config.toml
d_model = 160
n_experts = 40
router_score = "softmax"
normalize_top_k = false
balance_bias = true
init_std_router = 0.00745
lr_router = 0.00128
train_tokens = 669500000
steps = 10329
dataset = "wikipedia_en"
Below are experts of layer 6 (counted from 0) of a mixture-of-experts language model. Rows are named router (the router's row for the expert), down (a neuron's output weights, with its number) and show model dimensions 0-159. Each number is 128 + 32 x the weight over its row's rms, rounded and kept within 0 to 255. Numbers have three digits each.
After each expert's rows: "comes before" lists some tokens at least twice as common just after its tokens as in all text. This comes from a sample of Wikipedia text that the model never trained on. Tokens count by the router's weight.

# expert 8
router:126158127097137096134093134169115130103069121086116135130103143140161144076129110086101054069128086135089136075134038093130132124164090134121135091134097110094094090084089108136122104067118092152148098113152166100098170089101160116101121122151056098091104127147149074080078158123164096101123104154126135138125167105126069080141101170064106109117098132160110097108114125157122091084146112152103122099107122103123147115140110094084098041115140082075146185175101051106136086061098104
down2:121112095111082144089168188139103092104101161126125150124045158103143159165103090137138123120115099072056135162084149146153149153129151164148153105156095137130174125115183120114139138121096138145142175094162110077150106116118117120124120126076192172171115100170133123118115129142129132150169153083147142103137081134121139152162114139138140039115095111124102066124191150120163159101148088083136148113133136156088148146098214073157153151117164185086118127130137008104114209103172117
down3:142114125045155099136214091125069127131112155161128136141144051151150118092110133155112113116147102129193191131090125082080082150133161118087119116111089126131096127127131138133131082077119079187104146143158122146128088108150169128156114133142104147093134128143083111199119123132172145168101154106111104142111149172142129140123072180182167156158082133112120113167086202110091149130118159113211152147107094138127100126128161072139079141105199102142121221074097142089134108131181118
down4:111127193152118107154088102104123157112130118181209101114127062118140122091149125098162053112148125118150101124124127151145157107145155084090147190154108153153147162067168163087145128172194063100112129167144136089121126114106119073112120134117152130135148166095112129109117123108117098079124099062029161150111150163137107156154154150078131186099148198085155096148161157089120097175125095139141154136140168176079101197101137091124118112117124109154082080155146114157130149122211102
down5:119163130090180173090136114077179143149145105126113106140153180142144145089113115096145155101117084130063131099150132165136158134092113128156112180091127125222108202096107116153128108105113118067114118149122159203161109096182114106100139079138074127153192129108097155176125136074111155153084149151208086143108134147093089124075116122140085127141068175120162090127116149085138147113061115135147155107129100107080157153145133080174105185145117145134159088152106135156130099111122220
down6:102175109128078117128143129137105093065188101094126088132154163111183167106147170141164081185129105098107130086095068119138146120148130105134186194101108167146095144125151111114073107121146131102173177143135157092170081105119115111152104172185158171125062087126168075129164096103070094132137158104169089118178132125102106119119171110184076156091156102106085120122135100171101099143103158189093100083107134142171181145077182121117146172168160137147160116117151149143112091181092108
down7:066105176152135096124187157112090129070120174107091141092175108125122121113158176127130158163144083117135091098085124204139077214121101140119122157157155069150203100138166174090193170138128139171181123151121098147049088128115094162157159163151100112149141072104172128177131156144102065111086124151112114088160143162108113118156129124120130117147158128154166128138123168125148088108120109072108083130151133106099125138095124168143155037137170143143118102088124121102133107128133044
down8:159160179128174130140090158114118165110151068089129162099177129174182134095091146111151141087112128102150112160129166141107134109102092129077110093135153147070141164144188154103093173101107068104174162133121139118111142101135106155088141181145135099125172117197101184158159096139066133117123145129113150113114139119106083112120096102120060100128074123124130123168116077190188084117177120107127159127124136118044165166175101104157070170149097082140140099201193110140089079142144148
down9:220116104155106124138130165166134130118108196068113156174070142147144174102108139179142116111098138120097102112092130141065115157137165121105149145110134088193146159108126086103107120118102141083097127099140103113113103145181155110104150145076194101135111102148140188084073152107097182143170114086103120070214139195120178108152121119148114119094072171138109150130210166104087151142133128117115076082161167113151169114165117121071120159124158151123126118122125116130090114066189105
down10:109134120152155089197151169143170119107116193126098151134158083152126133110097150126078117154135080137142122096150112108162132134164124083159151064135129155163075159121115190090097084108119112125155070151090188050121088101021088128134162155211113153199079108106129177106182150112157105127143183131071098134159091138171138194128130136096109113105160159098137194147156101131142090142122094153104164150127136122142124120136097147130123076106132134122153156120165132127137089113066081
comes before: "\n", " ", " 0", " 1", " —", " 2"

# expert 27
router:112127146106181120103089134115122101163160159156105153121076085136158098125127097043143150094180104103096109166084119106175140172114176093096145105120101161126147176136113136177139059068083098085097108151131133186118131134051180180085132162087129154127136096181138087136135140131158129117136192124176116151128115085130062120072122168088093179107137132106147112091138214165066090144172122124106104126113143164139160158150124103124058107130163171104139156124114086126098171093117097
down3:164139106148128083111163146139145118181158147065134108103112118163112107184155107140158166161125150129130110059078076101172107095125156083179168085102096147113101128144086106080097112112088149141135172158178126053108021151126100093185139099154157083095206145140152175150102177098144111172150122129160141117126095133105124102148092079154131140122141089097123159152116127071118182150140163139128202176152160100175115125117056119121141134133084131194131093157171131127109091112111134
down4:103136119134096152134045121164135107167109195150102099124119127122093143144161126160122113118152143127086158055191140101041146205165105056131130186151125080145169119121096052145137106125067121111136116149117152086166151109129144075150127155132164137122104096183151140139066060123102130130144122095164073183187125140119148139140182120156129139193148205117152088097156138151074165151113113159109156115143146098107136095118181092119132142117126096145133170106131132113051114153098097
down5:171142123139088176101154121116143155184156106131129074170108091176100147113165113150110164121125151111141123120138071094086159122153180117082131166077066135127129114143087175159109185134110159156115142146136130109161124165165171148118039150107134111085120202135144158131134099201123174139142122172150145147151093176133079115117081141127102073116125162153171078124063162092113057129158135037124103101109155147122067148079114087107104145163090195114101162126123075118129138110132164
down6:079154147155138123067105130093091124141162127153080128079112105115138167165137078126102108078123079135186154151134109136136120123139084135130136169074044091115085097080123154181127076120150138178137113080113123116098158153132124097114109175116122121187136093123106115152125110049096114069128150136111124156152108154207092128153116182129127127161077140143125137142157118189118147170079165154141162099101158120127156161104150119097204157116161167188142197147073120143133130129216061
down7:098179106151102107125154188178131135100189105115117149166099176171134146090188195142169191111182128169077142105138116108079098124110165141130063171136135111107087110166183096125133123131162175111168093132102136123117127144073192101132073136184154126185091130132161158072078177078102156098099113104152126095126108107091161145174092119064123101132122150149168163116102120136142135113092112158179080159105118131155097099131050136101123167116118156108109054150127140128151110072127102
down8:109106084132084123169146118199161149129148158095136148182136150135152138126124137135174133140106108143172145060080119160065209089174119116087105120105152080097114157124113139144115174094141166140144117138067116150162187128212083079128134181111105117111178109120087124159157081127090107091098167082096115202134132099159162122094090120119118102098142065118117064152090171103164117119129103109101111099198178162092083115153142171139082148108162135140120134148137100149150118118112212
down9:112132201178142074133138124113161105087118122091154122120163139139168080120168102106190130114141117122204084131087129163083166136147161167156081150155161138082097202150080154138141157135104101110194124098126127088107084139118118171144119167125102100094058140116117111041123142119169040141128158122067120101092129134169083138127096130152123230092145140084136120160126119152111119125119092140143127158131178133120091097137118131166140112135164141133156172098098138172185048147100105
down10:161088132135177128111126082157149094103134104121163117132093124141092114181119136149105058194125103146181128082153187123134134125118110130114178129107135142163133140134102067180077171120120128159107150070120117084090119141166150153147202213072089084096116098134145090094091127115194085187100109122106167084149161089101169173087155142069153120158147110109118120109151126146118112206125192109105125156089103122170123135139167149141144172065113057177156103143093145127108155132105095
down11:103104095138111184122126141134142116078113085080117082129070129104188103160109115131102156136139101059105133149127150179114121129090135143100130135145141155120150162145116115194113094120101164059127080134082191120142138176068182099133157141171142120127114150141136165147121148130073169096111097165113117248117082093142149093062154132102124071111116157096142083126099178122123176123185116162150124138161092088119145187117212153132081152168097170124107118182121129096115117163166103
comes before: " |", "°", "5", ".5", "4", "6"

# expert 23
router:087107056145127138135138172101114136079164119160029136114171114092157155064132147173189058161105088143083159158121098133131132159069109149118121142148081162115088147168115134113162126125138150140129120169149154084103165174109138126154131175162198119132136139075099164165137130129075112107153163122089097082144180164093114113102132115128143139130136161129122163061119173047156074114126143102094148117122107154106113121087158132084178093154176095095117162068113118097131108101179057
down3:137124108140112134151139121097125190148124104139100125090143117161172101113134172167101064153129131172103109151092120165120157134107138130117179109181147107132139143094100167101115072104115193145058067115195105114167045174165080116099108102132139125128093148166174103074109095121156186064126077123120120169156151128156167101135167142094132161124120100083116109106124130112160090155081140216152199106138125140159086113177124159182174156099101150085079076135081124147138095144118178
down4:144145151136112109161116104154134187139160160100132112116161133139159114190138157157118176086210135118087119157126194134146140086126171068092105133106152144160158128146113100171149165119110163077160086173115138139117157128164131125124096122154172108101077147154090058122075080050128122135122148116122101145115127070074071137111059125153171112151092135159046100102105111124151139121037108126181130165189200126090100115131106105101150122158160078160184149085156105130121132126139143
down5:146163182180092167121204136095097144123124156130166108064143123105123102126067165133105100134155131088139108141171141134120190160140160102137078140051105140169159132181148137143154121139055099142183130146080134111093109161146133109189123150132137134141079185076135106156094106150117177130079069098064122147099173104121164118133152155156161128099103075090113131206132066136126117132111118126213152126121136154136151079144085104077131104151130066131159115091125129112063142115137183
down6:108140106123142145160147103101128143153183124155165124140144127124088095200100115119164144158110125144132170189141124150121166151154145119154074119112195105170140107122139120140134067159145137077082149067114099134108091144128148143083161146109095148125060148118112069149125101136139116127065090100112125056159116137161128168213096096054141078137171093171115182104124152065141144183121135175121155114118132100154159141117168186074155101074104144161088112059071109118084153159168167
down7:138148128128138134101181147026156150111140094149107160141160157191148137128124111100100127145140055084120187150095137088124138114124094102104141113123148133159109110121139109076098153139126157133136112112128158096049084117123125147103133123191100127116144130120115182097157142166121151130137138178130157076070115125096163040109151120128122134116151175157139127136106105158178137061124124106137150179062144178165170135080104130116081150211089132081159210130048204095137134130117158
down8:131096120118090179092158194120126099169152165122144155170104161121065144141113169138075116172144124056091183110105090096097129085163117104144155083122082133137143057110110147110118143090142066155137135186146165135178124124186091146183127186169093143137140114084147115147174179134118167215144197164144129141101082125121121138135151105110106129096130148145094117138124090137112141088078138091071203114114149161120096121164182136146104100114132105182075098097101152113139124113059101
down9:150115066177048112136074103125129108214134139159130142172076119061119098192146104124087142102150114131141103108088114116115172129187135147120118168149113102138078145130135123141093113117152090121146092102136065146136143059159088146184093131120099167162181137128086067134167111101110166095158158175139168127149113130118092149098130155170085117192148137127119124143169146115079120131154124133073127094139154107210116137174074121063122162157126122175137161164134082118103128116124217
down10:071125155169157109155132112130149161155088220109089128173175139123091097147085174114131121126163162176147199150122080121146165151140108113075121172075070106079083100112146108134150078147143114189073119133081136133116104095179085086132114167151164130164110109126131103146187130064117111129103127163131139159098132189116096085095102119044159103155131149161145167146111156199113126143096126100111117066163117123080104123165116165168162119117158087151136162090094128097143180117163099
down11:144186128067085090113079117132084154176130115103132152074080113119079181156136110130149102136079178138171098147146129128078107162187110146166106084136119093129049105137121121090127146155084087151080161121103116153082179166156119158068140115110123050114113136175084088167128129148131069085165129116164175210164114163190148139145108123145129136093100131146083169148100149128077164146086143128153141145081167106139118128134133161111140155196150140130128128150200093080109123164119161
comes before: ",", ".", " in", " of", " and", ")"

# expert 33
router:137130125126195123118110100153080190086111167103157096148108157141155101117117166111135126100096108108058067093152081083178139162152119173106071105168106109131075080150081108129047145145080115132154130115135149163075144103098170119129121100167064147113145116170111151078139130085152105107101113117132144154115143061122101094153074157087118106146161092158086099087141110178083100069125080133162154093082107138078163120099118125113094107159126120084148196123108116141088046123088102
down8:115130150147118110138113219130092151156127071061093133171138119169125076101137185147084153135164142139066135120141143106145054172135081075137114143083116161128142146119169158129098110071101119169109108165162102171138134163107162136133125120126108077107106157136072188123093169131116134110155067141150127147170199179149102132136105130111180085102140185134155076191082100109133098075144114108149180106101102103111154145174132174150108162190139069109078131153145095130142058115111128
down9:083156110114166166167146106096100139120122162131082092170127121144080116130124183245163177132162157128103168097162133177074079110120147137096147134083109107093142134123092129144157125135160172159075121173103112139182104069110147124183164111151134145086084083155138086088061124129081060199121129110119111078147153096085171183122118129145177073164077110095138103141104113145168190157071130109114153109182124098149184155132146094133095133109142132131118115088122108113126153149131152
down10:150150161150108130197135172119106140098107114083116083106176131135113132119149137157146070125177139131115122125132117162166130122135090133191125171112061136132161109108172114139166123163118135127137204135149128160151141097039094138130163110149093173136129172151131176152114132107088116188068147131099146128149104144127037116148101152179093126126089101172126098125068143132087080153140120143140140112135074072140121097096157076080115191097142076090103185153085144162114226117071113
down11:119167147082109070077166174137178153180114162078124166102122083101130160150167153116100180086129086197105145145104120161149113141177111062127112122160157115130138107066089166192145112124179111132110134029130174081092171112163084133152162168151119128103089139133085102139103061086150117121127106110107095123123144119102153129120123154139105115108128175123125078174183099217123109150170123097180109145156115122162079152133161116158117118156128124142141139132118083130141112165134031
down12:139128146147138122090155141127152139125115196099144176118121132109197156212127096121137129159126101109124148120212143116143150084056064103124114143143144109153145158139100030189128119170140136159100133096130168127149115153130116167143082118151077172143123132119115118162147100172126152153116094107111036132144125131115087041151099079061168129150138137204103136090114142107130165110194106143120131134157035118143121076115116084138103091114145115077118127147177144115106096150167165
down13:095133172159126143082167134109136156151110129101181158134157134069111167128171120107129107098089081150135101127143091135093114075092092084084190143107137112131150181152165124161166116103118062085100093129152080084085154127088182214086133091146135067139127118156185120126108110138134192128163163131124130090079091083147119130166137125136132071080114118090098089125098192117136155138125116121189168184143135124136157147210112140149078128074124169105147095133185167160149127160096170
down14:122073197170136184108175137121121231111123109111149170109086143118092127104119127093073159155170143136103075110158127129131151182112090114114127165148149076189154148074133139115147106116121161128154126187071067124174189121094156195178196126116096129141174112148119116111105100148147096118077107132143108058153152100128081158142162105130146142135130118091145067083147126136107156134102117171161097070126118125080123108173116141166135108173082088164102143137169094132045128121130116
down15:164134111172123079154129204203103168083073120112146108146167114133154170096121155112154108127123150162102113171145097117123097128103125158148140069107136129117134151107133133115158115171157226140165120092188132037117118150104086187110105154114115079096120121163103142114115160108174156106095110117190166083109082136191183088135104099173176120101122133168129151066171086142154153100100079090127062128128155124142131092168151086136139139126097083103115088135171176142088150080118110
down16:147120069096160119085118106125176145154058146097164096142120117089177159093086128145166151144132153116104113092124115172106084115132123111181149140229144154169130102111189097101118133088137170092164086129139152108145088164161162115145177137107066186116118125139158122109145170174086109136111152120138069124141097187093142125056126100150137108070169148139144092108127186132105130106076123080061115170161083113129131155130148140083110131163162141138160029129194168111132117112163130
comes before: " ", "\n", " 0", " 1", " 2", " 3"

# expert 2
router:035123066119166138129162161099120080116141116107149132152121067106090145109093135164143130123131151195185181123132102153085146182134054110105138159157122100132157169193089148125181147106168080120120212134074144157099130158104134154161146155148185112182076092111091162166117117124150071095122157148063109129143186115117104176107127134165123134183146145139156179107139132118105141109133135137105103169133165092135089116158158133077172109155114093090172150111105094105137126181161191
down3:125151171130080137119117116142140151036160085155126151094141122130141111157142089174127070137091158155138129099171150172127137175131122091087103102126114119168083073055106106114120181109076110137077137170165130085123141155135107133150145114119155150100197090127086064114165041119138104129119121093170132186182116191132056139120171145098160130201068141121081094115137157110108116189064139120138137104172102128177140120160135161099117111106184166122131151110173141182139114125144134
down4:078110158137127203143151160151182111164084107130123132119142131104118098096100196057151125114172148150122145126113073142111139140135188082114167109154138085131100104093116064166146153114064132156139108134080082134091130119143111115178127116113125156162093109117105125127183130124192149106159119174114118120126137054121162085151157185148097144150108232116119087105143150171191052147139127150187131118157102120151132050183064100147132113134147113131118090137180083097103089142112131
down5:076115119182173149137066172103115158154167113150145145175126164103187139132072076045142171105167055104122130136151154088146108112127062173110146155106172130132155159136108114074141136191114165130081102079119095144124121103147112115123091090144142087119144170114124078135136129096125094169101058068092182127163132123120178117169128119099160115142143171098131075108181085174091144152087140162132116135156111096115146077182133106133112118138121104177110137148154161093126146155148229
down6:074076214109143129084088086084128121148109122113114127109140078171141153133149121130159078105092127129118121110135110121156107158104144193134078120130119129095136171200127128182078056121040157122037167143080155177087109092190120149138097160110151175137123103115107162155165181098132115185131121114091114124114133155126104064101191146148120121170127145173111083158180175172094106136192145093114155109093158103097171119129136134147155113111143088099108138132142141122168139127130191
down7:113187134113106133107127133111205060125119159108105127166149156130162125126128110060100104065104122128120126074147162146120124128072153182170135078131095153098166124105155129097114165069159191170067102046154144109141146164086118133100067155126167140111132087112129144128154155185053104142158109122092102127179138189145163097096163157097122072133136191116086143110125152202176159117153131158101118167154179165130123148109130127171127158113097146108091127164093138059119108111126085
down8:089166177117155197150130147137137139156094152148150144134140121101131134106109104082080147122130131132105154156162147121155056208148182096134146099140078147123111117107117074100097110085123152098175140134122151115181144121145085133101090109082190101112128136202205172056140197114166147127137071094125076167125167121163173165094122065145169133122138082063133120127153152151121129122103114158119124108091173133092044137140154129141105121163080080099167086155119180093090132105148111
down9:160124096114124091131110182071070099104131129088103125163140118101112213133132143118136119151125154122091093082129158079139184158193127163084054164077084083170132118161174110109097122142122186106131102170121121125125168195122129098175126130117189140159144125122110049111097148198103089126174148095141124117104165140118147097132115120118125165156088148103121209070102113132097112196174164100165161108177141100175117133103130046145135109165106159077111135152121163118100113131109143
down10:157141142137089112134118071149123037113128139163116081133209126129197101110114151163175093092133124129101170134086186049156162129104091095134184133113181123146137152175086179146202122082162147131115106129150140126136139078122100125140142117133177146122123138104153106129099131120136061163138074123066111129099157191067115160093095165119105148168126109122140120089131077117093161117153131169135093173133178151104133120122105118141105124126164159158054130046129128111157187084110181
down11:112124166098144129110148167081095165127101129207119112115134128154052070105104144119084077150116150160126131183201092112128155077094137133139130185177129115096105134148110122186175103160139113063142141124163097153147131147120192153079149103143134100093198152135163166100063114103114092123151166157128106116089103148132092168208152138127092107125148159117133113141115090123149080187105140126101067094155111196132144153196105100104137138114148122134154045115163117104174062115128109
comes before: " of", " and", " in", " to", " were", " for"

# expert 11
router:172169135101158180143128102194150060143123155137092100097152148155148115102141139099155171059173143156122181140118146171145146106105114084119137126169047143093107068080086172127181147134080118054112131110154118161084164149113180188154133108125154141135119068116155110109179172145139101128167157179115126132116159113087078098096155117152162172093063172161132084130092133142095073110150109099079101096128162131087143135181159086094102149103151114112096111145109156142089116168185131
down3:149099113109112120102107097127146107185101107178088116108170139151114178165173180160137124135091080110137157156133112102189149163143145132093080112129123148151127129153098076091095188132147090185130136108097074159085085059100168097109154081111147106147148115081093127166137148112169067116155127141133132091134149184115096118093132130066176118146148104145151127129111126154063113110114160154125146081134160172178173114131160182093134104130152121144126173156124087176179151184023053
down4:112129159073082106140132162121120161088135106178080085124153074103105083162085164203150099124089158171158126135179064077151187166106183174148145081145098113154119104146127131122092139096158123124142100100109135183146108153114140164110113140158137115133086149112092103175116151060162124113114160129115194123134095124140107168053127121074117133119129043151116184128178096095117196140127106108183165108143148113091092154174122117157129151082113157157211155074136145136118129137113081
down5:126061079153092159124091093151153123122132151100168102146120135147124125093197091099084097057099097158161103111133153141125140150145104071128160169122131152100114150163102093123073163074175104169146116153183127123153108096117082172134141080126137099135064129102106142070190118142111172084139175162174115178139150165119129123143172202104161079104051172190166069147136161124107177146110166154094133113112153154084064167117117155152133118122111056131143118166124101156164136126119133
down6:146183149131130131150109175137098076071153160127056120136164133106132150144129081119084096102149121111103091152120089064059161100083115123128127191113080149171108156146164120090141194133173125135204154123146118152090127154168101180108159141168103102165166091063141118119157138107134057173142188196138162063139179142141076120134143110117164148118140120117135128119128105110118159119157130106119103126092148104118133120166105161136108096021098157074158097111176194097147120141119138
down7:147136121159137144079107131116173142198115132135130145117136131071121089149149112115149187097112056114170138112165182146135122105122138164126116117145132091166112101086114140132151098183090140154158112160136109126137203122144176098096162140066092173176193139119101095151161150098129193093141154101080092107088095158107074176140138083167139119085094136076185074120072142121100115158115095145175105146081098148157084125129125136178088086186153082044162141138166137121103088136127184
down8:153135139149112047165074074184163120157105140121173111146121140205087150126098137159122118098146189145117125066154075138123162080106099109116126148116131151099082113161106153150134068108132125095092169137130158141170152137120134167132107141117112184163085119108176147143097145111146092126102158116145160088146210121161177158128109165173082149093087132169127122101123135099050063108138141160139083087099181160153187133124137059118103108151212118099109137164124128139082149071086118
down9:098144131100139134119145112208093115127164096116130099106112119131135088087174119105102123169201154132176135201106130152079112122101116174172143123126110048140092076130089129163179159087104133084076104145115092135093093134129130113157157121097054112095116119171148132127073165130144065127094128087096108158086116149150130064155146232096154135114102160171130131121100148123153159196141145134143101110132119116118057092206175162141170100150134135200120150158125152153108120155162121
down10:151088112075162121115153140143131154094149113096185153162139118074160155110093134075157163127160096170077140136156080144148148110123055130139175158172169133126076178113168149148089119102134126132168138081114133172168116099139143122212095145104166129158132211174111120126132182132138134116089101181127124114167139113105117119066120141115089135126146168097048109190056132161119101072099115108131135147104113129127149123166152075159129126071166183151121107096096121119156065103109045
down11:132092182128111137127111117154146063179165094147112167074104114132173137202089117145129143077118102117137113192136135159180138154140089142177106118141171133142139096079170191152052113159145134121128178099098147139152121136146089122087119131096176129075141143162177150089091112180139143112123160128050150097154152140152143096140179152141146099122105094100097104157119113159137040106148108124103091128107155174097043149154197146126204108091095122104093117133080119106134141112064153
comes before: " |", "/", " m", "-1", ")", ";"

# expert 39
router:124137135129119116140098128159126154127169154125117078121114153111158136117138075137070175114130164131086080110111119131163163178172084142101076061081122072141190122123109113084144175154107162060106166118146150099148134142130134154150150077139164143141126085173139138137196083161150140075110124143093133069165055150094122208083121152132135103071113105067058120121127098136091117088092190107145161123098121120108168182168130118170085106089083151110116128108087151180060147122111150
down2:144109128238103157174113071125165131126128125096160071135078111111123113162147155117151134123141089081091217131216159112147128182125127145104134161141161176142214046185164068165152129156144035133113160113113117175108180136149129098086157122132139101164166134188135120139109107065148145142130120082131086118124132125156129144110079109093125133088121140110115094137103157164107177106126141105128147126135113142082106119095115145158151098137106058114115104088155098103090160090142132
down3:180099189174087122105150121154139081146095141147136114135124127127158105060191131142114147108166097157124118131157153159100178138130105115133165148084137112132164103059126074128167132153125154155089100125124123169111161148112126102062091099181101145065138175078075141113123133191105205085163123076159104208115096079163132128110169117078053166114168104138161090082137099132116151149158160161083090169119098099112161127146148161176170127115108101095135120137109075083110174153148154
down4:129069132107108105130121134164108158126150170138178115071128138121121167041142097210118127085146171097171102221203087107123078180117091104141120139135124119166084085181152162098132109115098134096074117143164109104127073129110132132137108089152133117200114156091069152107151091131150131120127175103171131174137149159148192099163147079097073116154137134115103142114112162139096126155093158155165119123164100163105181120100156097074155169137122050134136082146104120103161106174138137
down5:192147157110192133149151167163106068140114082090129111129132077197163165130155069100170099150132146078149093093138140124145104099083199138165117123148107153154103128139148215107165101106064127126117116162117141070029104121087088138170084184158115112121142138118123126153141112110129131097188131140123100145094173172150110123137190161076136110063162110080079190116159156086139099165077111176153152147139138127078130100099160124136145154140112098135112114117102157110130165133092098
down6:155112131189093170142107091140157088094143217083165177106087121089140082097119106118140118101120150110095082117115098143127033116144100074159156177142112114091152165100115053141118169140116140164174149148183123117122132113104030104126165072115150158135089109181082131131143150081132135155146107114191118118134150155106094162165135114106148164158092128111166113128121076149068128164117165102071177147134092149157176152116114147109185190146107114145176163138129117121090149108178113
down7:130110126124110169122109063081158140177147035144137165142089162083152142128102090133207163172127119133094109135168179196101122188109142118112082152107127120124065106139123092137136134086160073146064108218133131113122145187117092156147109102085090128149095067125137129128088128163112092156125083167157165123144143166134152133106108100139156137101080130177106164117110184166117095146146128107118154145073083140165128115146069099097120119108076176182090117135170160168123181139113166
down8:095128035123129110108095165152124135140176089116131097117125162112106128076159094145108163120153136166099108114120096150182187163134090103134115100142146104170173096099097128141145153137065166096100144134212156143098130140101121133219108106167118066130091145161121091111182146112131107112140179111194167079169151128088165156085112135169153105102127137090115133106120141112132091142116115161118170099096113127119189224161151072164106150063131108130100088114094125150054154139159176
down9:146088158084108110133087123114127143119220128144186128089101173140087113112183090157172186095089120187111193143109170120172123113132104206127148102127151073146127143119124120123065120131090150116051137127164076172133146133146086133133107153144072139104143130156112135158189098130122083153119156131162174097165079183137110075182071129107141175059174111119120145112153177121147105144106104142132129116182119153157064170085135116073112140169124150093117146111121082094103094119089138
down10:193092084121130126086161123103170111130111158155124161076122145143181102093169145185137107083189134123104149094041127104107142146099150123142112160178132098103118142109154084143190119109079120102144122116106160189165111163119127131105115110135159036115105163182121126191139134161150113165166141154185104143060125138122122182156096096127142112156106118095146178158093146119041175174112089124064106097220114148129103127136108131119137123133127128105101142088136172151065083091118138
comes before: " |", " ", " 1", " Team", " 2", " No."

# expert 26
router:127138169099094128116090099212095153111084155102070134126173186156160204095146109152126109104140107139093118168146106161127165132132105127162114085169095152105128104134097058149146142128073100161082099106137144151089159175082161109167146138166112190138137150162167113151127150091184140080116157136180181160163106119092030105119104141175114139114122183167141132105158062155094100097145142109139086146139164090100086129174144128092118114144120164103141193195095132126154133107112077
down8:152126093072106096093146164126125146125094130179071160109130212083163087105141129169155171102118120160120086101169135154118104143158068089063138186130151121147126120131084124107131122143061113088188128111129115101110062092131111112083141065099191163160120109128122086049158101146094185131125111136154193150088188154165149165144131151124162089131134089160056104156133194132155163121135162111141190117118080188133151117139118103157166171095099116162149114131113081146152120129135135
down9:131085159111062142103149122176111103057096115114095114125096090155149113140093107072118139063102108164161148120118130129149155184185158131140142140108125138181144142130098101134100175149172085152162095067090080135181130155124118119185090142101126123099127104158199124093155114097077180062125151133158192167109156126185123138162089084131130175106071184161134210129107200142118103089162142109093151085104129111165128101093191142122113109135129108130179105159107101128123114085152168
down10:154111152122144191099144112088115135104139120113156114088065138120116120087091126116182134166105166145177149075132119125115145152103157071102169085154165105077135114146086135114105118157091152099171108164126118042168130107088080057146188090112159032148141120169126131152169125157163166185126145111188148128147137089169090098099112115123130179159192138167194136137154118121150184159116172102112091123084153100169173112107095127129141110123137102128104169120149147139094137103054066
down11:183136137106130138137165135077164117119155128174109100155107116113144159144126110185143150165129174136114104104099112110094130165153062121131124057054127223079115150120128080104149115147114232110175097145092101083176157124126092085115152124177182173136159155109098134097094081129052090095083135081152123202118111108155190119149140131134139175199134158131094162147133087109080151155172130120102141114128077125113156150103148124129055144128121144168115114096148112099157122096120122
down12:092135153111073140090087095175118112120159113155135085136143148178192121106136084139091132122201093069092174119116119148097129093126089142158104114161139160159149209197139093134120100159181114153102099141130186106117149122134132105149152146095174148164137135155089070100096182083087152103059197146130118084115123117165112149175133149155123118151122147132087122125077125111112147099132157149074148105111160096104164127189119123141175153179136085134080120152069031108174136154124083
down13:185143136171120145138112129091202117120064104121107101173136173120078089167131114140156129097198146109128103138175141085131164082129158099135107119109154139122121123188091105115133169111138119087144137148126129165168109108138165065151109099110097117181175154128173131093113107143073075139154118192086110136176121127102077152104091085124225102163173128079145160116187148108116150115170138124114112103105191059118134159145097076135170043156091080121124108114137123095141181099138164
down14:079149076159130140138121114134139167104062170103101137164120103135116105178154106132161080153133139125120136113107133106142157113188079120064115139146130114093104184138082071118074166109182129166142134112078147113146129002155125130095106112076156151101101127149096189181121153168141146156135149148182153203092099139112097119143120123101159106166150148108132111124166144102119124122066066163127151183140108095192132097098122102124125186183147099151103146051144116129154140139196105
down15:161072148168122143147129085079159073142158117086175124189068129167106137119109070130124130164168165174161141087137120175151103140143184101139124115072088102130130140107145131124155145091128124109105127125086224198110116088089134132150121074156213163180134110057140067140144124144142151090155185134166179214168118107128133144082114125119097102145155148149127168103115088092141105155136097120138199136130080126156110091107104140115105143129106119150142109082102106127101076063118129
down16:156114136066151057093097154106179088190186137084124212158116153067125176124082160141146140179185134124111087082108165125129110115137167140141139110180144132095139109124123074129091122053127143108076168140113119180101122122134085146158131142090150125172167175156157143129095127070149138109115139116136110099133094138122205104128164098135136144115158162123153120106136160059121168092091104122165078175087081133162072154180104112151104115152067117142155104150088118142076115177173147
comes before: " |", ";", ")", " –", " /", "^{"